{"experts_per_token": 1, "balance_bias": false, "lr_router": 0.000766, "head_dim": 32, "init_std_up": 0.0233, "optimizer": "adamw", "learning_rate": 0.00163, "schedule": "wsd"}
Below are experts of layer 8 (counted from 0) of a mixture-of-experts language model. Rows are named router (the router's row for the expert), up (a neuron's input weights, with its number) and show model dimensions 160-239. Each number is 500 + 50 x the weight over its row's rms, rounded and kept within 0 to 999. Numbers have three digits each.
Before each expert's rows: a language model's description of what the expert responds to; "comes after" lists some tokens at least twice as common just before its tokens as in all text. This comes from a sample of Wikipedia text that the model never trained on. Tokens count by the router's weight.

# expert 2
Description: Table and song-list fragments. Word fragments and digits in tables of albums, songs, films and sports records, such as Sp-ot-ify, 19-9-5, comp-lex, pipe separators.
comes after: "1", "0", "9", " F", " f", " L"
router:517380493549370523493558443456497420561493488518472493599487535513465397529518518511440455561509506530430630491537380477499536421504587502483560565533498434513470577592430474536514444539548507475483525546537506404519542513618510540489468565
up0:392486472524475645501532457420454451506451444501362492565559496536427440450433482509413608577506532520487540495483482546513563489485510509533585605508481482507585509685421497528546468536557492450453439555543533513429474563556471543525474512
up1:536516543494501549548570451493542538521454478538524492517480543468456518536451435525410558540562389525494511521510539538584502471528468485515508460542656482389505531511561537517556542556488525596579440551526424540507544431504515603516468511
up2:503535585583581567450432444542553480513490476489475454619476546509490556531513506429458456516542493451486511380505503542408451440614487528466477540558483496518557486483515540518541580495491447518524462438509543384360548501613529455446495563
up3:502523514478483505514505458549493446519477494477465410593446556462412483472436512540472435464532421585451425471502379571456523477526471452473505454526453481457535496548486542463507544581494576516391512562581532497422438578655521486543460503
up4:495498508529554480479491442487484506507515417506459417549551535451492444482602534522444487533498486537481595529508398578584462479445513474565526416513514540486447575583525478529456406523509568472619570453613415501470371507481547558543585475
up5:439479493574427506420576541412454474539521517374549509537449538552532467409395427480373515570495437522489413611519445473582569394469514565376461538520463468433483411511435505510482553504504475486564501553430490511539608483537595565608507550
up6:493565520586508627525454500469490456566468550554554433458437570493461552551504567475428456438550476427514582472561562547571490512489472591494528597496570504536515480519580580511468527474479545590576431582539494398444457455572521449549461580
up7:432495522522514701423512466527550432574448530446516466605568539530473526594443502478477556479505416499506524445601460509538523525481434456480490517499444511461556496507444600442534528534442580595460523510480460512546512526538450477560510486
up8:594390500536380549409542470459522547489472514560508519573529574490473500535389458495497520524477566498492606567513481463539514438474496542479441543462528592519496504595505446440537494539520463400529500450426529532511536507485546480522370528
up9:489478505508515500482551455549544570537402517489440412518479502492491523402501507465504500485527477510489431493484493426440524423562593456520518518618471426407429454493465436511574466454480512452440539566525399545500496468537490506570553544
up10:530567501481508467502555399502445466504444452497399491499462508500486459473485532554459532468450447455516542612499560523615509478507438585490458496518445447487450498420521518454520534497439544504540524473567604528525502497474461550513497548
up11:521513426505426485520593412392549479515476502489491534555489548514474608515499498548468516448368533371468408522549502439459541456487457491463506528527517480476432543424485499520443486476511447492526446482475535500464434496474413528571413556
up12:481605488402475424529510451456441504569434467430474558436460548526561477591504483543532528486495459480504490477527492605515470516522611520506515466506436556414493438548570501442502454530546509492455547525508463502399542480466457494455461511
up13:422474539460451528456550541554412548539469506448458551508539510519508456464494524490508579507480502516468459487480494465528525596461631421410508396545509501532540563512399429455522489529525405482513429557537479487478494451542566569438521462
up14:549558463456483448443459566577482478568517465583475450557526476532487583543574519519461448481367579498435506432529383529491496469500507467516566505520432504374537432494526609498525533511451523444615471539565492426475410562413593512516514448
up15:583576447499508489417509497399474495510454515487515478501537561433614480500485500562535486515467508498490562419487521545532535459531582529522526449513489560535557520499595567445502502552499454628440471444495435516544483419483476481645547513
up16:484512536501547543479462586525562467577442510522555514585453535428544460539470456477353531451482427494413549480451503446483469587485506486501488539473531454533601514478472476450562487520507524501580454584509495563487507518524475472439504502
up17:477443489384489650464549446465457374536482495607449488462468518484545588539579530511476556441499412477478547375568416400521483482474508444469469522484529421538481514450444463457497466563511481478557494554651526488546545460473493543520519542
up18:510505506499517521501513547543495505472378556556554487600453475511562538477548515445511497658478489451469478442595385396550568520475580470457518515559661467453445492522478435516508474496503432460560476467527525520515504453596501573463458490
up19:461488490544499550557473564496489452495462546505534432620508470499500541476520438421378529573382544444506472416528483419545511405444490458549523593495598472567536554544502477495443532601515561527450537540545421405392442473519490469539494529
up20:368511511572421521515538508390520458491427329435509473494424521543499513554518498525493572428474489403466568432510541413562490446506458465574507564454535509573471514473421545456456465478545575489458522531558507478528469563496579515432497513
up21:437477548497482447508525454472625472454461435480401476478472407456543579417462460563563530518581487508495555534580501594531497550454489422465463580546475521491493479511406526581458513525507415524509516515502483452636577549481541547487518590
up22:497545528514541592479593489529573530542512537474483423498453430509475481558473542455517487581519414554470538465504538532486511473588487408466500508435581490477497534432479495524561444507564552492455503508476498501475551523542465463435489514
up23:450447480546390542431654478556539566451450521517511466449539557575451452448492506447525565438403500475472498508529511493481485478448455559445413519502560460513535505493429482472434575497528515505515418469562433449519553456487429479619459530
up24:507432480474550696606543484470496538587490515475537418514501482440516432530548502507544476449489364514469387527538458522628485457432558516547450462553499503438486473483489545501472556547547515516508456433523470519511483483493492506532458587
up25:495456434502403510446544504459554458573462496538490515548538583547516519526548449539497538503520455513509571461558392517531531486506523529527578506520541530482513525539432588481468500561559541502427446586549513490457515543531620532448501487
up26:498430486533431566462558440521562511517529495467510495568511480465487530535510503545412497417470521554367514512481471500461531515576466514549560488466571499495574576543578507467509510482593514608531466513569482568464469507572438516466459550
up27:455341524487480498478600466415445576549489436485531583450523575478403493528554487438467477551431404533418470493513461419471529505495445521429403436552527471529472473517367517555496549528559428506514483526577507506446471489506471528485516551
up28:488445524522558514493522513549446538513499505448549524361430469496504474494589481455517476495488591522531439527511421503511498465514440432510455557566435343524542425509520452460524502539454486445454469538495492576478484418576452486437491510
up29:456562480635462588587520532467480465559498465432529460590488502557471504542519514514521518457533492558478436584526380573462520378525506547581541482483531430488526488500601577458564531656537513594508299469467563457519460433494489432472488532
up30:459467489423503456506543526508554487531511469556446536580587426571398559488475510536496491458544519556445517497529522505565517490436508448501524546410442429483531586578414516615520540499473447448548445547482446526474536472518504544567532590
up31:530517536591494592370516556502515463474514534499514465451496496501449403587448472470359447526485390541446538510500413551504545456561390529432479473519586514447576539540440540518470440524514487583502540590559461463623646499585486539506461461
up32:455473495516430489525540510482486493506513465607455405527525421489535536538513462468395529472527470413491484562504543567501488435473519487455531517555427363439531567452429503517561599555529445506510501616635409455396509528520496484527386569
up33:499399490535487478493483495470418443604454484494418444609524511425507469592443482555443536521496488546489533570522425444518578492476516564506526599471449413500501557485424507524443470493555449615467520477561411541440455479426569496525404471
up34:569517432545458483527576453523412478534489512453491495469478510521509480515580512538492513494515492552529520454622500477519506397532512466548523527515639467581445548444453498530567466588433486458512476504565520445538493502495479534538549495
up35:490486470508566546455471387505479444468447441548512495630510514620471503572483462493434504476449446542503548392549479522579571405514534513484535571520525427491529498519486494508566593513467461477483495588543544347550526497505616419526451470